config.toml
n_experts = 128
experts_per_token = 6
d_shared_expert = 64
router_score = "softmax"
routed_scale = 10.0
seq_len = 1024
train_tokens = 253800000
Below are experts of layer 2 (counted from 0) of a mixture-of-experts language model. Rows are named router (the router's row for the expert), gate (a neuron's input weights, with its number), up (a neuron's input weights, with its number) and show model dimensions 0-255. Each number is 128 + 32 x the weight over its row's rms, rounded and kept within 0 to 255.
After each expert's rows: a language model's description of what the expert responds to. This comes from a sample of Wikipedia text that the model never trained on.

# expert 30
router [151 117 159  72 105 156 132 126  83 134 124 137  94  59 106 186 152  69  88 104 112 165 124  91 147 151 145 115 130 115 169 150  86 121 142 162 163 138 111 149 124 131  85 132  84 194 110  79 142 100 147  89  80 107 129 101 174 150 109 159 157 165 139 183 179 135 157 127 138 184 177 147  61 140  64 131  90  98 177 114 130 188  78 147  87  99 171 159 160  97  99 144  74 100  96 130 158 136  81 126 177 158  73 163 123 144 144 157 145 137 168 123 103 124 154 141 113 120 146 157 101  87 123 136  61 120  80 157 107 121  86 185 192 121 142 150  96 137 165 118 151 104 166 163 159 133 114 183 138  70 118 180 159 160 119  73 108 137  75  82 203 131 106 111 174 103 124 147  78 136 168 147 128  89 139 117 143 140 161 126 114 138 120 119 150 115 114  86 126 140 109 157 127 116 162  84 153 161  98 116 157 123 169 120 108 158 168 162 147 163  93 188 178 144 187 131 117 114  65  81 138 103 169 137  70 167 180 116 107 148 161 179 106 163 121 150 159 122 177 118 125 172 100 162 175 162 102 147 108 121 114  98 154  65 133 188]
gate3 [128 204 114 112 125 140 132 109 129 114 202  99 111 114 141 123 127 145 118 143 113 109  88 149  91 113 132 174 103 101 183 115 124  21 142 116 143 130 127 173  68  87 151 143  90 132 129 105 118 140 167 138 147 100 126  95 125 145 141 174 139 161 158 137 124  94 199  79 144 147 131 118 117  78  99 137 123 137  98 161 122 145 133 120 137 162 141  93 135 176 123 161 116  98 116 138 115  58 126 106 174 119 150 140 174 116 128 120 118 171  83  96  76 156 150 122 125 103 111  94 105  96  61  86 153  89  67 144 112 127 175 165 139 132 118 160 158  68  93 115 111 102 101  83 123 186 166 106 137 114 188  81 149  85 247 159 117  86 153 117 133 147 115 162 214 106 168 108  97  87  77 108 126 194  76 148 140 124  66 146 172 107  98 153  91 122 148  78 139 139 105 189 110 160 174 121 146 115 169 117 124 115 108 131 183 121 180 134  95 142 191 136 133  81 129 119 144 139 119 106 171  89 122 110 129 147 101  80 128 116 192 124 139 122  92 164 131  99 128  88  39 100  68 105  93 125 124  73 124 129  99 109 138  73 113 116]
up3 [101 174 139 103 139  59 130 122 136 133 198 111 212 136 120 149 129  93 213 129 104  91 128 120 124 161 132 168  87 195 140  92  91 110 139 108 143 139  66 118 107 117 122 138 209 123 122 169 138 145 172 147 110  80 141 140 140 160  90 157 126  93 107 159 145 142 108 116 125 170 132 110 102 152 130 107 120 155 111 139 124 101  99 158 118 135 122 123 185 127 166 113 140 132 127 131  78 140 100 141 153 122 134 152 119 164  99 112 114 133 115 114 108 104 154 114 167  89 142 143 119 100  72 125 161 136  81 125 142 122 180 123 177 156 190  53 175 103  93 130 149 123  79 143 138 146 161 139 123 154 186 153 158 148 130  96 113 103 127 143  92 231  88 177 197 112 124  80 140  98 144 214 171 131 127  93  43 131 104 149 123 151 152 155 127 113 144  80 156  80  91 143 117  71 113 112 114 120 161 136 134 107  99 128  97  92 128 115 143 145 137 112 137 148  88 150 127 212 136 178 126 251 105 101 125 142  88 150 137 154 129 142 165 178  71 167 132 144  81 111  96  93 109  67  83 190 168 154 107 178 139 125  87 151 125 133]
Description: Bare spaces and numbers in table cells, coordinates and dates, like 12, 7.5, 1934; also the, and, sentence-start They, These.

# expert 4
router [131 135 160  91 136 175 125 112  79 116 133 132 134  74 112 179 152  90 124 123 100 158 125  48 177 175 123 149 112  75 190 139  97 153 114 137 139 147 114  88 138 111  79 140 118 179 153 103 147 108 171 125  57 111 140  98 162 142  97 139 140 122 120 197 178 123 166 150 155 164 163 147  97 124  82 139 127 100 176 143 110 174 118 127  78 141 140 150 100 118 105 182  22 132  67 157 131 171  75 120 128 118 113 169  85 114 136 122 100 176 148 121  99 125 121 108 143  69 140 132 102  98 147 138  74 121 139 179 143 122 107 150 198 143 123 182 108 151 193  90 128  97 140 170 132 160 117 197 132  85  99  88 160 138 112 120  92 110 108 144 185 108 140  63 133  92  89 115  21 146 149 130 156  60 178 103 137 137 146 149 127 115 117 157 153 125 139  82 139 127 127 162  96  81 137 106 177 166 125 118 144 130 132 158 108 103 163 153 121 162 153 185 147 104 115 124  79 113  66 137  95 117 160 110  82 145 158 125 137 150 137 162 144 182 151 117 140  85 214  95 139 144 162 133 173 176  78 167 128 139  71  86 160 128 111 136]
gate3 [107  91 187 121 166 138 114 146  99  43  80 113 155 122 118 129  77 161  97 146  59 111  64  37  64 160  78 124 120 145 117 119 125 155 150 137 147 148 113  68 139  93  58 149 167 158 114 133 106 129 172  96  87 110 117 178 127  91 146  97 118 146 112 164 146 144 163 102 109  97 123 118 117 147 138 144 108 136 165 122 128 175 125 102 107 162 101 119  83  51  97 107  99 112 127 114 171 154 171 160 103 170 136 138 123  73  46  85 102 145 168 103  60 163 133 137 117  45 165 114  86 125 119 142 149 135 153 155 118 124 152 143 149  98 141 142 122 174 145  57 166 142 137 154 192 130 153 113 118 158 144 133 135 166 149 122 109 126 121 113 147 131 116  95 108 149 124 111 143 108  68 108 166  92  91 149 129 170 160  93 180  75 102 129 122  97 154 118 139 116  89 173 177  72 105  95 172 103 128 138 139 179 196  37 115 149 119 193  90 110 135 128  77 142 119 172 113 132 127 139 153 125 141  90  89 123  84 105 130 123 166 137  96 159 139 143 164 113 149  87 164 139 134 175 137 149  68 133 171 100  91  63 100  84 163  99]
up3 [ 90 119 147 106 107 123 191 143 171 179 130 128 130 127  91 139 175 136 109  98 106 109 129 138 151 168  88 138 103 115 160  46 212 161 153 201 107 118 118 158 123  92  87  99 105 152 103 112 114 130  67 147 153 111  80 144 122 107 160 136 162 121 155 114  87 127 107 122 151 116 141 166 116 166 140 143 165 124 183  78  90 159 166 110 128  89 130 137  72 105 153 116 104 143  97 113 128 119 140 111 152  78 130 126 111  79 133 116 100 126  96  96 120 124 177 114 139 112  77 167 175 135 134 166 142 124 144 196 140 155 120 135 162 160 137 120 123 160 148  84 138 113 113  79 131 125  88  65  70 170 140 104  77 133 152 122 111  94 186 109 138 108  88  95 109 102 160 124 173 136  79 134 184  89  86  93 204  82 123 121 176  51 147 116 168  83 159 121 168 130 135 136 147 121 128 119  36 111 114 120 162 197 161  51 133 182 196  83 122 119 126 145 131 154 149 168 108 127 160 123 102 144 144  74  97  82 137 174 108 131 142 184 144 123 150 112 161 162 132 117 140  64 166 115  95  75 129 135 108 164  37 175 138 110 103  82]
Description: Line-start heading words and structural tokens after blank lines or ==, such as Scientific classification, Personal life, Early history, ===, table pipes.

# expert 36
router [157 127  94  75 132 145 155 126 113 132 165 140 167  80  87 161 152  83  81 125 166 138 137  97 157 159 130 141 117 124 152 155  92 133 138 126 138 143 126 126 137 128  85 117 108 159 115 125 123  78 123 101  79 108  87 119 156 155 123 147 146 169 175 183 164 173 148 150 186 184 188 146  77 137 115 165 128 117 187 164 130 167  87 146  51  83 165 140 136  69 101 121  75 120 124 168 108 123 114 138 180 124 112 174 137 127 183 164 135 148 146 158  61 185 133 114  96 106  92 150 103  75 158 123 124 119  96 174 135 124  94 193 157 141 166 170  47 113 160 117 142 140 157 179 112 145 143 154 147  79  98 146 137 126 110  67 144 103 121 129 175 110 156 128 176 121 120 148 105 167 147 126 101 100 141 113 140 127 165 143  93 152  89 139 166  91 131  86 127 148  95 153 108 141 175 117 178 164  62  91 175 141 169 124  96 190 166 164 101 177 131 173 144 136 171 153  93 151  64 115 150 101 176 149  80 156 152 114 104 152 187 187 142 141 103 135 175  74 179 121 138 166 124 164 194 163 115 132  77 103  69  67 135 138 105 174]
gate0 [149 115 135 142 131  82 123 139 153 155 147 129 118 112 140 138 154  90  98 139 101 113 115 138 172 126 111 123 187 123 184 132 105 134 157 113 144 146 174  94 137 125 125  99 158 105 136 124  98 106 109  89 156 138 111  88 100 138 173 157 115 127 141 154 117 178 137 161  90 143 202 167 122  90 169 147 128 110 156 159 103 135 103  53  72 134  67 109  94 134 107 103 141 119 132 186 105 140 124 105 183  70 172 158 176 149 186 171  90 145 139 173  71 170 136  76  70 169  59 154 139 113 193  87 163 138 137 150  93 157 140  98 115 155 101 133  45 147 170  91 109 171 156 156 106 204 175 109 193 121 148 125 157 103 106 112 126 117 128 103 106 150 165 173 177 103 114 146 156 163 106 132  76 132  63 192 167  48 183 107  95 153 111 157 135 149 128 134 105 105  95 118  68 127 149  94 175 120  47 127 151 125 199 200 150 189  85 123 100 156 201 136  90 111 140 102  92 143 137 101 151 115 131 109 141  96 163 146 159 115 138 143 135 133 111 120 143  85 103 112  95 125 100 152 158 171 114 143 126 115  61 139  92 159 127 123]
up0 [113 145 118 145 107 142 129 113 124  91 100 125 129 148 133 135 110 174 155 128 139 136 146 137 108 148 147 138  70 121  64 122 138 106  97 123 103  99  97 143 124 133 143 138 116 152 128 120 159 162 158 161 102 120 134 189 157 133 100 111 137 121 103  99 135  77 131  87 155 106  63  91 133 171  95  96 117 132 110 111 147 113 128 205 193 143 159 160 148 136 166 156 141 150 111  73 162 108 122 140  69 194 103 100  77 101  68  95 162 122 124  69 188  99 128 154 164  75 200 115 136 155  70 173 100 123 141 105 178 131 110 136 146  93 165 100 226 128  99 179 146  71  80  91 135  32  81 151  69 145 113 122  88 140 146 142 126 147 131 161 166 110  87  86 102 142 131 119 113  71 143 121 184 124 172  72 117 191  76 124 153  86 160  92 125 109 137 120 162 125 151 133 168 126 104 170  79 152 212 152  90 119  80  57 109  80 145 121 170  86  64 143 187 144  94 162 172  95 133 139 112 146 124 141 126 163 110 118 105 159 113 104 112 118 167 111 103 156 142 144 168 102 137  99  89  88 131 109 120 128 203 102 174 106 130 140]
Description: Capital-letter acronyms, often inside brackets after a full name, such as EO, RS, NL, TA, MA; also units like pts, /km.

# expert 14
router [160 156 138  91  81 146 115 101  94 129 130 144 121  96 124 218 158  93 115 112 101 144 112  99 153 197 147 131 137 123 141 147  69  79 129 122 158 113 121 166 136 123  56  92 127 167 144  84 147  85 165 119  89 105 132 118 150 163 120 177 108 206 181 198 165 156 149 138 148 189 182 148  65 182  96 125 135  86 173 150  92 174  90 159 115 119 161 184 139  90 156 191 102  82  96 141 157 136 127 133 129 174  77 171 129  93 117 114 146 116 161 127 118 129 158 129  95  89 158 188 170 131 126 144  95 116 104 153 125 134 107 162 176 117 143 123  88 136 153 120 171 119 131 148  83 118 116 159 121  62 103 152 137 148 104 126 130 147 113  84 178 123 139  95 185 124 133 131 119 153 131 127 118 109 138 139 163 119 133 131 128 131  91 151 167 105 121  78 120 126  78 133 128 107 138 128 150 137 123 126 154 122 219 106 149 132 180 140 135 150  98 168 123 159 180 151  87 112  57  68 133 106 163 114  61 176 129  99 120 130 130 222 170 203 156 169 136 109 225  92  97 150 153 148 150 183 137 178 103 164 112 140 151 133 149 165]
gate1 [181 209 155  87 137 152 160 133  33 165 138 142 137 123  85 129 160  85 131 151  91 170 112 133 137 162 143 123 175 120 121  99 159  76 163 195 143 147 167 169 156  87 141 128 158 142 139 155  82  91 120 129 130 175 198 169  96 176 162 129 141 186 135  96 110 115 184 110 131 170 124 193 140 162 132 146 136 145 150  97 127 111 180 135 130  97 206 149 113 100 111 138 116 159 173  99  96 140 152 114  81 135 154 105 102 102 117 105 119  73 115 152 133 117 161 171  84 105 139  98 223 157 141 114 121 113 127 128 109 109 120 143 123 136 126 112 110  90 132  88 165  90 130 152  93  80  96 123  48 121 105 103 165 159 137 137 164  93 129  83 134 107 104  72 104 151 116 132 133 167 121 167 128 143 147  90 113  62 102 179 153 136 145 108 160 112  94 100  64 100  96 175 157  87 143 172 192  94 121 166 198 139 141 104  65 108 162 156  51 117 134 128  83 108 145 158 134  88 114 112 103 135 130 143 110 184  86 124 141 142 110 152 174 136  84 150 123  67  86  51 125 145 144 157  98  91 151 105 155 133 149 121 110  80 120 166]
up1 [157 149 148  77 119 154 141 108  69 145 186 145 140 122  80 113 164 116  94 197  72 205  90 203 175 103 129 128 200 181 126  85 127 124 132 154 153 120 194 152 151  79 152 164 167 132 144 135  76  95 117 104 100 201 170 105  97 172 149 127 159 158 117 140 137 140 166 138 134 147 141 153 147 138 111 166 119 105 122  80 122 168 187 150 135  48 188 153 119 122  88 113 122 159 151  89 101 102 151 150 154 118 143 160 118 109 124 147  99  41  68 104 175 128 109 131  92 103 137 103 179 181 142  88  87 157  93 110 159  89 112 127 118 140 106  80 100 115 108  91 135 127 123 172 123  82  84  97  67 135 128 135 188 176 149 184 146  82 156 118 126  84 125 102  81  79 139 175 147 145 134 163 175 138 132 130 131 105 131 158 169 164 135  69 142 115  66 154  92  92 122 150 107 110 145 141 139 148  75 175 150 144 118  93  98 143 142 141  30 137  90 119 137 107 124 148 134 107 107  87 163 146 114 158 135 135  99 155  97  99 130 151 167 132  99 108 123 129  95  82 118 157 160 147 109 124 187  96 121 108 158  85  86  83 128 163]
Description: Prepositions such as in, of, by, from after "and", a comma or a period, as in ", and in 1981", plus climate-table cells.

# expert 43
router [147 153 167  96  86 118 146 145 126 138 141 112 107  95  67 166 161 104 115  90 150 162  94 114 164 179 164 112  99 132 183 158  98 152 115 131 167 121 146 121 134 127 123 134  82 186 138 105 101 116 127 116  58  98 154 124 199 139 130 148 135 202 169 181 162 155 168 118 185 160 153 112  92 148 116  95 111 130 142 106 100 156  93 170  97 127 102 131 126 134 122 124 136 127 107  94 113 103 109 123 147 128 130 182 136 136 137 162 154 120 197 153 117 175 145  94  99  88 164 160 119  89 134 140 109 161 104 101 122  92  68 200 162 109 175 136  91 130 182 124 122 143 178 196 121 169 163 120 148  60 136 168 177 135 122 131 118 122  83 119 150 122 106 116 191 109 100 153  92 136 167 155 128  85 128 130 126  62 184 161 142 143 145 141 139 161 122  74 131 173 103 146 154 130 144 155 140 126  80 131 153 181 191 153  91 130 169 145  85 216 121 189 127 158 123 120 108 168  65 138 113  87 180 161  45 129 146 109 146 166 143 187 112 145 121 128 187 106 178  85  93 167 151 171 183 173 113 146 127 127  78  79 151 125  86 187]
gate0 [ 88 160 174 126 149 107  97 135 164 166  96 149 135 102 133 126 124  68 171 134 111 115 107 110 123 103 175  91  87 156 132 101 141 163 134 120  84 105 162 195 150 110 111 135 128 122 155 145  43  85  62 101 133 137 143 101 160 137 180 133  74 157 139 119 140 105  91  55 168 100 141 103 122 134 153  67 114  78  84 115 168 110 135 156 102 159 198 114 150 144 162 126 160 114 154  74  83 132  93  86 145 124 101 138  90 192 100 158  66 104 134 113 143 124  96 178  75 150 120 108 152 136  87 121  71 100  83  89 145 153 132 121 129 161 137 101 134 161  58 122  65 147 181 123 195 176 123 153 154 139 124 141 150  83 147 100 104 141 158 185 115 174 105 142 114 172  46  90 145 131  48 134 125 109 146 109 118 131 145 106 129 103 102 147 113 127 105 123  83 151 144 153 127 110  99 187 103  40 128 118 136 161 117 117 148 103  89  82 169 158 143 107 103 193 102 126  97 110 117 153 104  71 148 149 138  75  46  86 116 142 134 161 138 135  84 152 125  98 145  99 102 201 110 111 107 160 151 110 162 114 170 100 120  89 111 176]
up0 [130 174 108  77 101 125 114 126 108  96  90 139  70 113 183 157 140  78 136 146 128 121 188  97 183 191 172 136 143 141  71 132 154 121 113 152 185 156 112 166  97  94  90 196 158 141 140 130 136 105 119 124 123 103 178 165 218 130 148 102 142 136 150 114 150 134 133  80 133 118 130 106 108 102 131 128 186 106  96 120  76  88 203 106 148 108 137 131 131  99 152 112 148 165 156 101  85 193 119 118 121 111  93 129  92 170  80 102 100 100  93 139 122 112 164 136  88  61 128 179  92 186 154 114 105 130 207 141 121 141 118 112  96 152 130 129 122 110 126 163 135 119 151 148 128 105 111 117 121 140 106 122 158 116 100  79 129 100 145 147 144 103  70 120 156 166 121 140 138 188 115 117 112 170 121 156 130 161 130  79 161 111 128 104 134 125 100  53 121 156 133  73 110 111 129 135 117  37 161 173 100 127  90 177 162  45 111 123  70 163 128  89  87 188 111 126  88 138 113 140 114 135  85 138 129 102  91 100  89 143 135 137 131 204 101 188 151 176  88  79 123 128 158 142 111 184 170 137 188 160 142 130 220 139 127 185]
Description: Verbs of saying and belief, such as wrote, said, stated, believed, and refer in disambiguation pages' "may refer to".

# expert 16
router [122 121 121  82 133 169 131 129 106 104 125 135  86  78 114 185 156  71  86 120 131 142 134  93 180 152 146 112 116 104 175 141 101 108 166 171 154 118 120 169 118 128  66 160 101 197  93  92 159  97 147  87 107 119 123  85 153 140 117 156 155 159 136 190 166 141 165 154 140 183 200 129  78 151  35 107 107  79 168 107 147 201  62 150  78  81 165 141 156 106 141 164  57 115 112 129 145 114  76 138 178 164  46 155 151 122 132 173 130 128 155 131 105 126 132 153 138 129 140 178 126  76 163 156 105 116 104 138 133 104 112 158 178 112 109 163  88 110 138 115 137 108 156 144 157 150 107 190 148  83 116 128 131 169 130  88  91 163  85  78 204 117 104 130 153 120 124 138  94 126 146 142 139  93 152  91 158 150 168 112  89 124 117 113 175 124 152  84 137 142 102 161 140 114 169 114 150 176  89 141 158 147 189 139 108 167 144 151 139 174 130 175 165 129 200 149 104 129  73 103 150 126 169 139  88 172 191  88  98 127 142 166 114 153 129 146 170 128 174 151 147 165  93 136 163 182 112 156 104 141  99  94 176  89 129 185]
gate2 [151 103 110  73 153 169 211 127 118  92 239 119 124 125 141 126 118 109 196  85 181  87 124  78  91 140 142 112  89 138 174 180 155  61 117 172 153 161 137 137 112 118  84 135  65 170  59 103 126 144 108 142 118 203 104 138 136 118  97 132 158 161 165 111 137  87 176 137 139 149 132 158 146  95 128  84  91 132 161 118 116 155 144 114 111  39 137 161  67 107 164 105 138 151 117 104 131 110 102 126  94  93 155 143 166 115 206 166 102 153 166 164 178 123 156 165 107 112 146 129 119 113 107 155 158 106 108 115 123 149 147 139 178 171 125 139 117  99 161  82 136 170 130  97 148 122 134 140 101 117  93 157 131 140 107 205 169 101 171 126 141  87 143 117 147 162 117 143 146  98 116 151 110  88 162 120 177 196 169 176 135 118  98 116 142 153  79 109 157 144 129 124 153 168 132 151 126 125 159 109 112 219 130 142 146 124 186 201 112 131  73  87 161 111 142 100 163  88 133 141  95 101 109 166  88 106 126 151 100 164 136 174 102  99 155  89  99 119 137  60  75 118 158  98 129 136  86 144  59 144 115  94 132  78 152 142]
up2 [141 122 117 111  53 177  62 127 114 147  88 137 126 149  70 132 175 129 145  97 110 123 147 143 155 125  80 128 132 156 138 131 144  17 142 122 114  93 118 130 141  49 120 161 148 117 188  59 143 115  64 129 154  97 149 127 161  67 131 157 153 185 132 109 138 165 129  99 113 129 116 121 132 216 140 137 153 158 157 122  94 127 129  94 137 126 159 175 154 117 120 165 134 121 142 130 159 103 125 111 160 148  92 180 124 186 144 138 201  89 186 161 168 122 146  86 110 139 130 139 125 156 114  88 107  83 133 154 102 127 112 132  94 137  99 129 105  63 120 195 175  87  51 159 117 125 162 171 144 124  95 169 122 126  87 115  78 157  75 158 126  85  68 101 139  90 107 201 123  78 157 126 113 141 121 111 143  65 112  67 124  94 160  97 147 164 194 115 118 115 100 118 153 154 148 185 105  87 108 122 115  92 135 109 179 179 115  54 123 131 157 158 135 103 149 117 125 122 133 100 119  91 156  82 110 142  91 152 122 176 173 168 113 176 152 115 129 126 136 197 147 114 127 124 142 169 170 146 136  98 165 181  96 107  78 106]
Description: Relative pronouns and "of" in prose, especially "of which" before percentages in census text, plus who, where, whom.

# expert 29
router [129 121  93 134 151 101 166 145 116 151 109  81  91 112 115 199 139 108  75 128 134 178 116 141 180 196 119 112  76 142 142 198 120 140 106 139 132 131 146 124 119 108 105 137  95 184  83 130  96 125 150  99  75 132 112  95 202 119 127 172  95 173 178 151 180 179 143 164 206 172 148 122  70 123 111 150  89 123 162  94 112 162  71 169  80 130 112 109 134 141 126 108 116 175 122 111 188 115 102 162 179 131  95 156 165 150 174 147 167 143 148 115 134 238 126 117 141  94 125 167  88 117 137 103 111 195 103 106 135 141  93 178 174 145 158 149  85 121 179 117 177 110 148 178 121 159 131 156 153  80  80 126 138 132 143 168 142 150 137  86 128 131  84 172 185 135  83 127 108 164 116 136 152 111 106 103 100 139 128 102 140 121 142 151 147 171 102  90 134 116 109 157 137 125 115 127 122 180  93 111 115 179 158  80 119 139 157 179  87 184 125 174 117 155 141 109 119 146  41 104 130 123 193 120  65 157 104 135 163 178 122 143 154 157 101 128 189 146 165 122 146 161 150 129 187 130 114 169  75  63  85 112 164 117 147 147]
gate0 [114 107 123  82 137 105 118 145 108 164 103 110 142 104 118  96  99 141 188 125 110 118 185 127 115 109  68 184 111 133 136 158 127 175 122 145 128 181 133 112 161 107 127 150 105 103 202 109 115  97 130 146 126 112 186 104  81 155 112 102 125 109 143 124 138  94 169 148 114 130 111 120 101  98 153 114 123  81 105 147 132 195 157 183 166  87 111 113 148 165 150  89  68  95 144 109 118 205 164 118 147 141  97 107 132 143 145 134 100 178 150 118 139 108 176 178 120  99 148 123 101 101 148 224 121 130 114  96 168 102 144  96 121 106 149  89 156 158 148  88 125 126 149 126 161 169  84 181 135 113 133 137 215 179  46 182  96 101 109 155 126 116 192 101  82 145 116  85 103 108 202 167 150 123 110  97  89  92 115  63 144  85  43  96 156 168 108 131 134 151 186  50 107 147 162 107 121 181 182 154 128 114  66 148 168 118 135 144 138 136 144 121 127 134 122  91 117 161 113 133 120 163 162 202 135 117 170 127 128 159 180 157 108 134  72 130 149  88 129 103 109 173 113  75  90 156 177 190 157 110 101  74 124 148 124 115]
up0 [126  99 111  81 103 119 128 158 109  72  70 139  78 136 157 111 176 181 124 145 174 133 120 126 172 203 119 125 147 194  58 176 119 134 107 150 124 107 116 195 123  45 127 167 147 151 128 148 142 174 164 143 108  87 169 173 165 106 103  95 123 206 160  93 146 107 126 101 168 136 156  67 127 116 171 132 209 128 121 124  94 139 139 152 143  97 109  71 151 113 161 102 110 182 143 145 134 113 151 144  83 135 112  86 147 133 128 112  81 109 129 123 150 166 114 107 157  86 187 142 135 143 114 107 124 167 201  87 130 154 121 136 130 158 159 136  76 147 110 154 125 154  43 159 115 144 119  94 113 134  67 142 102  97  78 106 174 146 158 164 131 104 144 139 166 158  84 107 180 203 135 158 131 158 114 121 121 174 178 127 112 105 160 116 118 135 115  87 102 113 129 125 149 136 146 163 146 108 180  90 163 123 145 114 134 124 164 177  38 142 129 130 126 126  67  79 112 126 108 133 181 106 109 131 152 158 107 123 169 101 119 101 137 209 137 105 172 145 103 138 122 167 183 143  93 134 103 118 194  73  83 153 169 137 178 175]
Description: Main verbs and participles after he, to, must or also, such as deal, released, served, wrote, went, used, in narrative prose.

# expert 25
router [153 152 122 114 124 125 100  80 105 129 140 169 104  66 113 197 161  66  92  84  97 153 142 102 176 133 142 124 125 115 157 129 121 126 138 155 150 101 110 165 107 115  57 126  98 165 135  60 157 137 142 140  94  85 111  94 154 147 131 152 113 125 139 164 195 163 150 140 180 207 174 131  71 161  78 138  96 111 157 164  95 158  91 143  76  92 137 178 147 100 149 179 101 124  89 166 161 144 106 105 212 168  72 135 152 159 137 147 124 103 161 111 115 122 165 110  99 125 132 181 147 105 122 123  90 121  70 144 169  61 108 159 185 137 101 119  68 141 130 127 113  65 160 185 128  96  78 168 132  29 127 147 149 124 111 101 110 146 104 111 176 154  90 139 156  61 102 157  98 169 173 135 139 121 130 150 169 139 117 113 105 106 125 151 137 115 104  87 141 112 109  99 120 130 175  91 154 187  63 140 113 146 179  46 136 138 148 124 126 152 109 165 170 155 136 132  64 139  68 121 132 119 149 130  83 141 145 135 128 138 141 177 153 186 142 180 135  90 205 130 131 150 129 149 164 138 122 159 119 130 105 108 168 117 145 174]
gate1 [144 136 162 134 119 108 155 108  71 106 104 125 153 150  94 116  91 107  87  86 153 164 149  81 133 184 124 114 139  98 132 130 160 102 178  83  69 189 145 180 128 172  59  89  72 168 103  85 114  97 142  83 117  81 128 194 139 147  97 133 148 141  71 130 126 102 139 113 139 137 118 148 150 144 152  57 108 104 168 142 117 120 127 146 115 197 149 131 176 108 161 161 125 134  83  93 126  88 151 114 148 112 127 157 108 132 144 163  87 139 185 194 125 137 168  41  91 128  86  84 150  82  78 111 144 161 139  74 135 150 115 147 127  99 118 130 160 148 119 168 156 133 163 122 108 102 185 167 133 131 163 142 174 116 137 155 116 112 148 182 150 120  78 171 126 121 151 176  81 115 168 125  82 124 161 121 196 106 121  84 164 128 122 145 147 160 133  74 159 158 141 189 125 148 180 199 138 162 181 140 132 105 180 120 167 101 102 148  77 181 125 118 193 179 120 183 149 125  92  91 155  88 109 140 128 160 111 113  77 107 189 103 146 127 131 118 145 111 134 128  78 160 120 155  99 165  49 119 161 153 148 163 146 181 154 163]
up1 [156 119  71  85  80 152 134 133  75  87 130 128 163  86  56 125  89 135 152 105 160 167 214 179  62 135 103 115 136 126 170 114 147 120 192 140 148  60  95 111 109 182 128 186 103 134 162  91 169  59  99 126 149 145  89 121 124 160 157 104 138 178 141 146 117 152  94 135  88 115 145 121 139 179 106 129 129 166 143  82 136 155 116 112  81 191 163 194 146 147  97 106 143  93 157 155 142 135  84  97  61 118 167 165 133 123  80 150 155 174 126 138 140 105 112  48 111 191  83  96 121 109 110  82  55 158 160 114 134 141 141 133 118 172 128 130  85 216 125  99 150 158 137 117 141 126 113 139 156 164 182 138  84  86 161 131 105 152  88  88 119 124 125 143 139 122  84 160 107  84 147 120 130 127 129 111  78  93 129 143 146 163 123  88 110 101 170 124 121 165 187 156 151 111 160 122  99  84 125 179 168  91 169 153 104 128 117 174 124 157 158 121 122  98 166 146 165  58 154 105  91 142 100  67 155 118 120 111  75 121 170  93 115 151 101 125 157 134 126 173 116 163 146 144 135  49 129 168 107 155 143 163 116  83 130 159]
Description: Prepositions and words right after and, or, as well, such as as, by, of, other, later, in paired phrases like both as…and as.

# expert 5
router [126  83 110  63  84 181 134 107  59 117 151 111 144  32  90 181 142  94  91 114 113 180 144  74 106 176 149 142 124 143 156 152 112 133 124 141 134 139  86 171 119 129  87 122  85 212  98 119 147 101 150 134  82 137 139  95 160 133 110 158 107 132 132 167 153 159 123 128 142 181 184 134  94 156  92 128  65  99 168 109 143 192  72 138 109  92 146 119 111  91 115 168  37  80  83 106 148 100 133 137 179 126  76 142 146 126 131 137 136 131 166 131 137 150 144 157 114 118 147 136 108 132 154 138  94 151  45 146 125 106  95 170 176 140 118 174  94 171 136 109 140 135 154 149 138 144 142 209  98  73 146 157 145 153 109 116  99 129  87  33 175 157 118 164 146 101 104 141  86 133 135 197 147  98 172 110 125 139 152 139  95 127  98 148 157 145 106  78 151 152 130 174 114  92 144  79 174 185 112 125 158 170 156 105 103 163 135 160 116 155 110 175 146 142 184 140 109 113  76  95 136 144 162 135  81 135 160 100  88 117 178 152 124 160 140 120 157 148 175  85 167 179 110 133 158 146  68 127 112 112 103  90 157  77 117 158]
gate1 [210 155  94 135 148 122 113 135 133  97 180 133 145 150  30 131 158 118 152 164 103 108 138  25 153 139 118  95 169 139  71 133  83 113 130  88 129 114   9 109 129 128 135 108 153 148 124 141 139 132  76 133 140  64  57 164 127 127  91 149  98 117 155 191 140 153 187 171 176 102 123 147 114 144 129  96 144  97 150 129 171  77 172 132 103 159 118 180  84 170 115 119  98 126 138  64 144 104 206 193 158 168 144 121  97 157 165 178 135 113  82 151 128 143 140  62 157 112  47 162 126 137 164 115 122 140 112 147 118 142  98 153  83  78 137  72 173 119 174 186 124 122 134  64 180 130 106  60 145 117 164 106 162 169 168 131 107  78 103 124 120  98 144 142 192 106 124 132 137 117 147  71 165 139 127 102 125 148 132 138 152 120  92 127 141  97 124  74 124 125  95 184 142 105 136 125 119 147 107 170 135 133 141 118 101 172 158 117 112 109  80 148  88 101 116 141 153  92 141 120 174  86 129  98 148 119 154 109 152 132 164 111 110  85 148 110 128 129 131  71 147 166 124 131 154 113 146 151 127  95 171  78 167  99 127  94]
up1 [115 110  77 105  73 133 181 174 113  97 156 113  98 110 122 136 168 170 167 137 148 109 154 136 120 164 118 168 148 146 182 167  82 134 113  28 107 117 116 129 184  69 158 109 167 136  72 147 143 170 106 132  87 120  88 182 161 109 159 125 164 146 154 104 148 102 144  92 128 168  95 121 132 110 187 116  94  88 123 131 104 107  90 155 138 138 100 121 120 230 163 129  91 189 133 108 161  73 149  73 172 129 137  97 110 112 128  91 143  94 106  94 173 191 146 116 136 102 103  94  71 116 107 129 200 157  91 147 139 167 122  91 133 105  99 195 132 147 182  96 197 167  79 116 142 189 107  69 118 151 105 109 109 126 198 132  59 161 126 126  77  87 102 142 107 112 135 170 118 113  96  93 161 168 112 100 141  91 166 119 176 158 126 157 167 156  96  87 176 135 165 128  72 161 116 175 122 140 115 130  86 120 149 167 101 153 123 124  36 132 125 138 122  82 113 171 116 143 145  84 107  77 117 132 144 116 101 166 147 125 107 126 137 126 164 132  84 139 156 132 163 119 178 122 145 128 123 145 129 139 168 132 132 179  79 129]
Description: Nouns for areas, populations and polities, such as area, population, world, region, country, nation, often after the or an open.